From a checkpoint of a small mixture-of-experts model trained on Wikipedia.
Size: width 192, vocabulary 2048, 46.5M parameters.
Training: a variant of SOAP for the experts, 3251 steps.
Below are experts of layer 11 (counted from 0) of a mixture-of-experts language model. Rows are named router (the router's row for the expert), up (a neuron's input weights, with its number) and show model dimensions 0-191. Each number is 50 + 15 x the weight over its row's rms, rounded and kept within 0 to 99.
After each expert's rows: "mostly gets" lists some tokens that are sent to it at least half of the time; "comes after" lists some tokens at least twice as common just before its tokens as in all text. This comes from a sample of Wikipedia text that the model never trained on. Tokens count by the router's weight.

# expert 60
router:65 42 54 77 43 41 52 57 41 20 39 28 61 48 42 35 54 50 85 67 68 26 30 70 44 66 44 66 43 46 59 38 61 43 53 76 58 66 51 85 47 34 44 48 43 51 47 46 56 35 68 38 69 54 41 55 53 47 38 68 81 75 57 80 45 56 17 50 71 38 53 53 48 53 35 39 76 82 47 68 60 33 23 43 60 34 57 42 53 53 55 33 44 70 32 64 65 70 26 69 39 55 66 29 40 51 53 61 44 60 61 80 64 21 43 39 39 29 45 60 66 24 55 63 58 33 44 49 40 32 39 05 67 74 30 53 54 48 64 70 72 35 75 42 44 58 63 70 59 49 46 56 81 56 64 31 45 44 57 68 67 53 71 55 38 52 30 44 56 54 65 45 33 50 62 56 30 40 73 42 68 44 66 58 63 41 69 41 28 45 69 27
up0:50 57 52 42 59 37 41 42 59 30 51 69 92 53 34 69 58 54 31 74 45 35 32 75 27 47 58 66 60 23 48 41 72 60 56 48 54 68 36 66 55 55 35 75 47 48 63 36 70 27 34 30 63 46 56 29 43 31 61 65 47 42 50 57 71 37 61 67 57 43 58 84 42 37 55 77 46 69 78 08 56 43 58 68 71 30 34 44 52 76 36 48 40 72 53 66 50 27 51 70 42 47 44 66 88 47 60 62 55 33 33 69 52 51 50 30 51 40 35 75 52 64 51 34 61 27 49 53 48 66 67 64 52 55 54 69 44 68 60 26 54 44 46 59 48 71 48 60 36 49 46 78 66 56 20 69 50 72 45 66 49 45 42 44 61 46 34 99 72 60 57 56 43 49 49 57 75 51 61 34 45 60 35 31 75 47 65 25 53 50 49 61
mostly gets: " de", " se", " De", " ", " a"
comes after: " the", " a", " and", " of", ",", " to"

# expert 3
router:69 47 54 38 49 58 67 54 43 51 39 31 38 53 33 27 43 52 48 58 33 03 28 50 58 56 49 49 37 50 54 40 44 34 42 47 34 25 31 41 52 35 49 32 25 33 48 50 27 16 45 42 38 72 68 48 41 27 46 63 83 64 57 46 63 49 31 54 72 20 34 36 71 49 35 60 73 61 43 52 57 44 53 40 72 64 39 34 49 66 48 63 55 56 36 67 50 47 44 58 56 42 51 49 67 51 53 51 57 42 63 85 58 52 27 30 32 48 68 43 60 58 57 93 44 28 38 30 22 50 32 28 25 58 35 86 50 30 66 57 41 86 66 34 26 27 42 74 69 34 45 60 35 38 43 58 38 54 55 50 59 55 56 32 64 56 57 65 37 58 66 43 33 52 57 48 39 40 43 61 24 14 50 25 72 61 46 31 67 70 59 37
up0:40 52 57 48 53 50 73 57 60 51 15 49 48 52 36 19 43 32 38 26 21 56 63 39 63 39 34 53 42 51 72 47 53 35 22 43 36 34 73 95 40 67 13 58 37 44 58 28 33 25 37 47 50 61 69 58 46 24 39 36 34 58 37 48 61 54 67 51 31 49 33 35 23 73 52 35 48 28 68 55 13 39 12 53 52 62 59 49 56 64 45 83 53 78 49 58 55 37 58 36 53 38 45 47 72 46 81 54 34 68 71 69 36 58 59 58 52 53 63 27 48 68 54 59 36 42 59 48 69 38 53 45 58 50 58 63 53 48 54 40 35 48 77 26 34 46 58 47 56 57 29 19 53 48 46 64 68 49 70 50 51 62 63 64 61 67 56 49 58 56 28 30 42 38 55 38 39 63 55 26 75 50 62 59 31 50 23 80 43 65 69 66
mostly gets: " b", " B", " A", " G", " F", " g"
comes after: " the", "\n", " in", " (", " \"", "-"

# expert 103
router:68 48 37 37 72 61 32 73 74 68 43 39 39 52 53 58 75 37 71 72 25 66 54 37 71 45 41 29 46 44 56 38 25 69 50 56 64 44 33 74 36 43 76 55 39 26 63 59 23 49 30 34 68 56 74 48 53 61 50 53 45 21 54 59 48 71 40 55 54 70 43 50 35 63 43 68 66 65 48 50 34 39 62 27 65 57 38 38 69 33 56 57 82 38 49 50 61 50 36 44 65 36 68 11 63 76 63 46 38 39 56 52 52 65 56 71 73 22 58 40 48 62 43 66 32 43 77 31 54 74 37 43 69 19 56 58 47 11 61 58 63 57 20 36 54 55 68 56 72 49 54 25 42 54 21 27 63 36 37 24 42 51 47 60 51 25 50 39 49 53 51 43 24 60 61 47 41 58 63 39 49 57 45 23 58 28 62 37 62 31 73 51
up0:32 43 49 25 46 52 55 50 71 30 61 72 49 46 32 56 56 42 38 65 31 77 43 59 39 63 44 41 65 45 69 60 47 35 46 57 25 88 70 58 39 55 54 36 35 56 57 78 42 34 67 61 61 54 67 57 31 48 53 50 50 52 51 27 64 56 34 42 45 38 50 46 61 39 35 48 47 60 66 77 35 51 36 56 47 86 46 52 21 36 70 39 54 67 77 53 31 71 43 39 49 46 54 55 53 60 45 34 40 54 38 34 29 46 66 41 53 67 56 77 27 11 41 37 39 80 15 79 43 29 48 40 39 40 41 39 56 76 60 61 39 67 36 45 60 61 45 41 37 39 82 34 38 45 17 48 50 42 39 58 37 45 51 80 55 29 61 61 59 74 46 85 52 34 41 71 61 21 23 60 59 71 46 42 58 45 67 61 53 77 81 65
mostly gets: " T", " M", " H", " D", "H", " J"
comes after: " (", "A", " the", "S", " N", "C"

# expert 23
router:53 71 67 43 60 51 62 51 49 58 47 60 26 58 55 70 53 35 40 61 46 51 50 45 49 65 35 71 35 44 44 43 62 35 84 49 51 31 26 47 45 58 64 41 45 63 31 51 39 76 72 57 33 52 56 36 67 51 49 39 57 55 53 42 54 41 35 34 35 47 31 43 57 37 56 48 46 58 57 37 48 63 87 38 74 66 69 48 39 43 22 39 47 44 45 46 40 43 33 50 56 55 53 38 42 57 41 54 87 45 33 77 30 46 39 05 71 61 59 70 51 13 45 44 53 39 48 86 66 47 51 53 82 69 53 33 40 51 46 49 33 63 85 31 59 52 74 14 56 47 34 28 81 57 38 23 24 58 48 28 59 50 62 63 66 44 31 50 50 59 34 35 15 68 52 61 69 65 43 22 23 68 42 57 57 64 52 75 21 66 40 49
up0:58 62 46 72 21 43 80 55 74 51 60 40 73 56 46 30 35 55 70 61 61 51 65 64 53 61 30 41 64 60 66 51 66 45 45 40 43 77 57 44 66 66 48 51 58 49 43 40 37 66 44 44 13 57 67 75 67 42 63 47 47 35 52 67 47 51 63 50 39 44 53 40 50 72 33 55 68 34 84 48 65 50 31 38 46 62 40 39 64 23 51 26 58 29 46 48 49 54 69 52 27 57 37 40 58 51 57 67 39 46 49 48 53 57 54 59 62 44 53 77 25 43 61 59 52 36 33 24 39 06 68 68 53 51 52 61 81 54 25 42 51 34 54 57 53 39 46 41 25 51 59 55 46 58 04 66 51 25 20 42 39 63 39 60 45 48 69 26 76 53 86 39 31 56 81 39 48 58 71 39 18 49 81 64 52 50 42 69 50 25 72 65
mostly gets: "±", "%", "0.0", " 0", "9", "0"
comes after: " |", ".", " ", ";", "|", " −"

# expert 87
router:50 41 37 58 73 55 29 46 83 63 56 55 47 34 51 57 58 58 81 55 53 74 43 23 57 38 56 54 75 35 40 62 37 59 29 74 58 37 11 63 58 31 45 47 56 47 57 24 16 38 57 27 57 79 32 18 42 56 25 64 66 63 57 33 64 59 34 67 76 45 66 62 59 60 44 48 57 52 46 41 66 36 71 51 40 38 31 30 89 34 48 57 45 54 60 46 52 55 33 37 49 47 28 45 27 58 57 66 40 57 58 80 44 29 24 28 34 54 41 40 48 53 30 76 24 25 56 55 58 63 56 57 48 18 15 46 53 26 48 55 56 58 68 51 40 30 78 50 67 52 56 36 46 26 22 52 24 53 54 61 38 65 54 40 48 67 77 47 58 47 49 50 51 44 64 74 52 47 52 62 65 45 75 39 55 54 50 37 71 66 59 41
up0:24 31 70 54 15 30 38 38 35 58 55 32 09 61 21 48 74 59 51 88 26 35 53 56 53 32 44 45 72 31 67 57 73 48 49 47 54 74 80 73 69 56 65 29 44 35 72 75 43 61 59 46 46 41 27 43 65 55 44 76 55 46 39 60 46 41 49 90 48 35 30 44 55 41 36 29 50 59 63 64 46 40 38 39 75 64 40 36 51 69 46 59 49 35 28 40 15 68 74 48 72 42 83 49 53 60 53 49 41 54 37 63 49 65 26 41 37 20 49 54 43 50 54 54 37 43 26 63 46 57 74 61 35 56 54 45 56 55 72 52 40 39 49 54 39 46 30 52 48 55 62 52 65 56 24 28 71 58 83 48 65 60 70 56 44 46 52 70 71 43 59 68 47 53 68 55 60 53 28 54 47 71 39 44 53 55 42 61 47 27 82 37
mostly gets: " Qu", " \"", " tr", " Mar", " qu", " Y"
comes after: "-", " |", ",", " (", ":", "|"

# expert 52
router:57 71 20 40 68 33 56 67 54 68 30 66 18 47 51 56 34 50 64 51 38 50 72 45 63 78 37 54 64 69 46 81 52 81 32 50 63 41 45 44 17 39 72 43 68 54 47 55 60 57 44 42 72 76 69 61 66 41 68 66 54 18 49 46 51 49 50 74 68 40 43 78 75 68 82 69 67 62 52 69 37 43 55 21 71 45 48 35 58 38 55 43 43 53 51 52 28 63 48 20 68 35 63 42 77 42 54 29 46 34 48 65 43 48 41 38 50 47 56 49 37 36 25 57 58 52 65 50 60 74 47 70 75 19 33 62 66 35 72 62 60 53 57 08 31 35 73 36 37 24 37 75 60 53 25 38 61 70 37 50 40 55 61 61 61 62 55 53 51 41 40 50 40 34 44 84 59 69 49 54 47 41 40 43 61 47 43 24 55 45 48 43
up1:64 44 30 08 61 32 24 51 40 41 46 46 58 55 46 71 46 33 40 39 56 54 75 45 42 38 43 13 44 67 29 56 57 54 52 30 66 51 58 68 40 49 49 26 51 53 32 57 68 43 61 64 55 51 57 44 56 28 78 65 30 41 36 54 58 53 43 39 50 20 59 47 44 29 59 56 58 47 61 34 47 57 53 34 50 42 18 67 50 55 58 63 29 69 56 50 59 64 32 29 69 38 58 28 75 15 48 48 43 50 59 21 60 83 43 34 81 69 62 64 58 58 57 46 22 19 48 34 54 71 70 42 55 06 63 64 51 72 54 38 46 45 55 39 29 69 49 58 57 57 51 55 50 54 44 75 52 55 75 59 53 27 58 64 62 51 55 58 25 50 54 76 48 50 33 66 69 49 11 33 56 63 46 44 50 48 81 60 71 36 84 45
mostly gets: " L", " H", " Dr", " (1", " (18", " C"
comes after: " |", ";", ":", " (", "|", ","

# expert 6
router:62 43 59 26 46 48 47 88 56 58 30 39 68 40 29 57 35 49 59 73 39 47 53 36 57 16 44 51 28 69 67 31 35 62 37 52 83 42 39 43 36 54 46 42 10 59 82 45 39 41 63 44 66 66 67 59 57 29 30 50 30 26 20 73 80 60 43 43 54 48 43 52 78 45 74 71 64 76 32 48 53 40 59 38 58 46 52 35 62 54 31 82 43 51 45 73 68 42 48 86 67 59 51 44 46 62 55 54 33 36 45 52 42 56 61 32 47 55 55 19 36 57 33 55 46 64 64 28 28 72 60 67 32 47 57 60 62 28 56 63 51 58 45 31 34 54 58 27 71 68 64 38 43 62 57 30 51 49 30 57 56 47 50 53 58 45 51 43 57 43 66 38 30 26 40 40 38 49 50 62 56 43 32 32 13 65 93 39 41 34 45 64
up0:44 55 55 42 50 28 57 69 57 42 42 29 43 60 55 20 39 33 55 65 54 64 56 44 44 45 40 49 53 42 59 55 63 37 38 38 56 43 49 34 43 72 69 58 54 44 60 20 63 29 26 46 47 23 66 62 42 58 35 50 62 59 28 40 20 65 67 58 66 45 33 43 50 44 65 62 28 22 44 23 33 50 47 61 58 35 35 62 40 49 40 47 33 65 47 54 64 67 51 37 60 52 41 24 70 70 95 52 64 32 42 76 41 40 63 65 55 54 61 21 43 48 48 85 57 51 38 10 22 54 53 56 49 55 56 25 60 69 36 57 20 50 54 46 23 21 40 83 42 53 36 60 76 62 42 41 20 92 30 25 69 72 40 55 55 34 49 71 43 57 66 47 48 38 52 50 48 53 37 68 72 53 59 45 33 50 34 41 57 77 55 29
mostly gets: " E", "E", "A", "Ö", "O", "É"
comes after: "A", "S", " /", "N", "C", "R"

# expert 85
router:52 75 52 32 30 46 60 49 37 64 47 66 70 46 40 54 52 60 27 33 48 59 28 42 64 47 56 31 54 54 53 30 86 57 44 22 16 76 37 58 37 50 37 43 41 61 33 38 45 35 64 36 29 47 29 52 56 64 66 30 27 40 83 29 70 57 47 58 51 29 40 43 80 38 64 60 57 34 41 51 46 27 46 77 31 35 46 42 47 60 54 56 41 67 34 49 83 24 47 60 45 39 55 55 38 61 47 30 05 39 30 32 45 56 36 57 29 47 68 57 56 58 69 52 55 69 71 33 42 59 33 46 52 53 45 70 27 71 82 23 96 60 61 44 53 44 31 61 63 39 62 55 55 41 64 66 51 27 44 81 44 65 63 36 60 41 65 46 37 61 61 44 43 50 50 55 55 72 33 52 43 47 53 51 35 85 35 62 62 21 46 46
up1:54 46 69 60 54 79 62 67 30 57 40 57 30 00 48 28 24 75 34 52 46 55 46 67 60 55 47 70 45 41 43 41 43 70 79 67 48 58 48 37 57 30 34 64 33 29 42 69 39 49 34 43 61 44 49 48 93 68 43 53 64 25 50 16 41 40 67 29 53 56 52 54 61 55 31 41 54 37 68 67 76 62 44 74 56 49 44 71 46 62 55 38 56 73 44 55 49 43 36 49 52 49 30 70 68 63 77 30 45 50 50 55 70 41 51 38 53 49 50 50 71 40 52 61 55 33 50 72 75 46 58 34 28 76 62 51 43 35 64 40 75 40 62 94 62 41 33 47 58 29 52 61 75 39 55 46 23 41 43 47 65 81 51 40 28 53 47 57 44 42 62 32 57 72 60 32 57 26 88 60 35 46 48 47 44 66 63 42 44 60 32 56
mostly gets: "ru", " Ru", " Lu", " Or", " Du", " B"
comes after: " O", "o", "re", " B", "ri", " Li"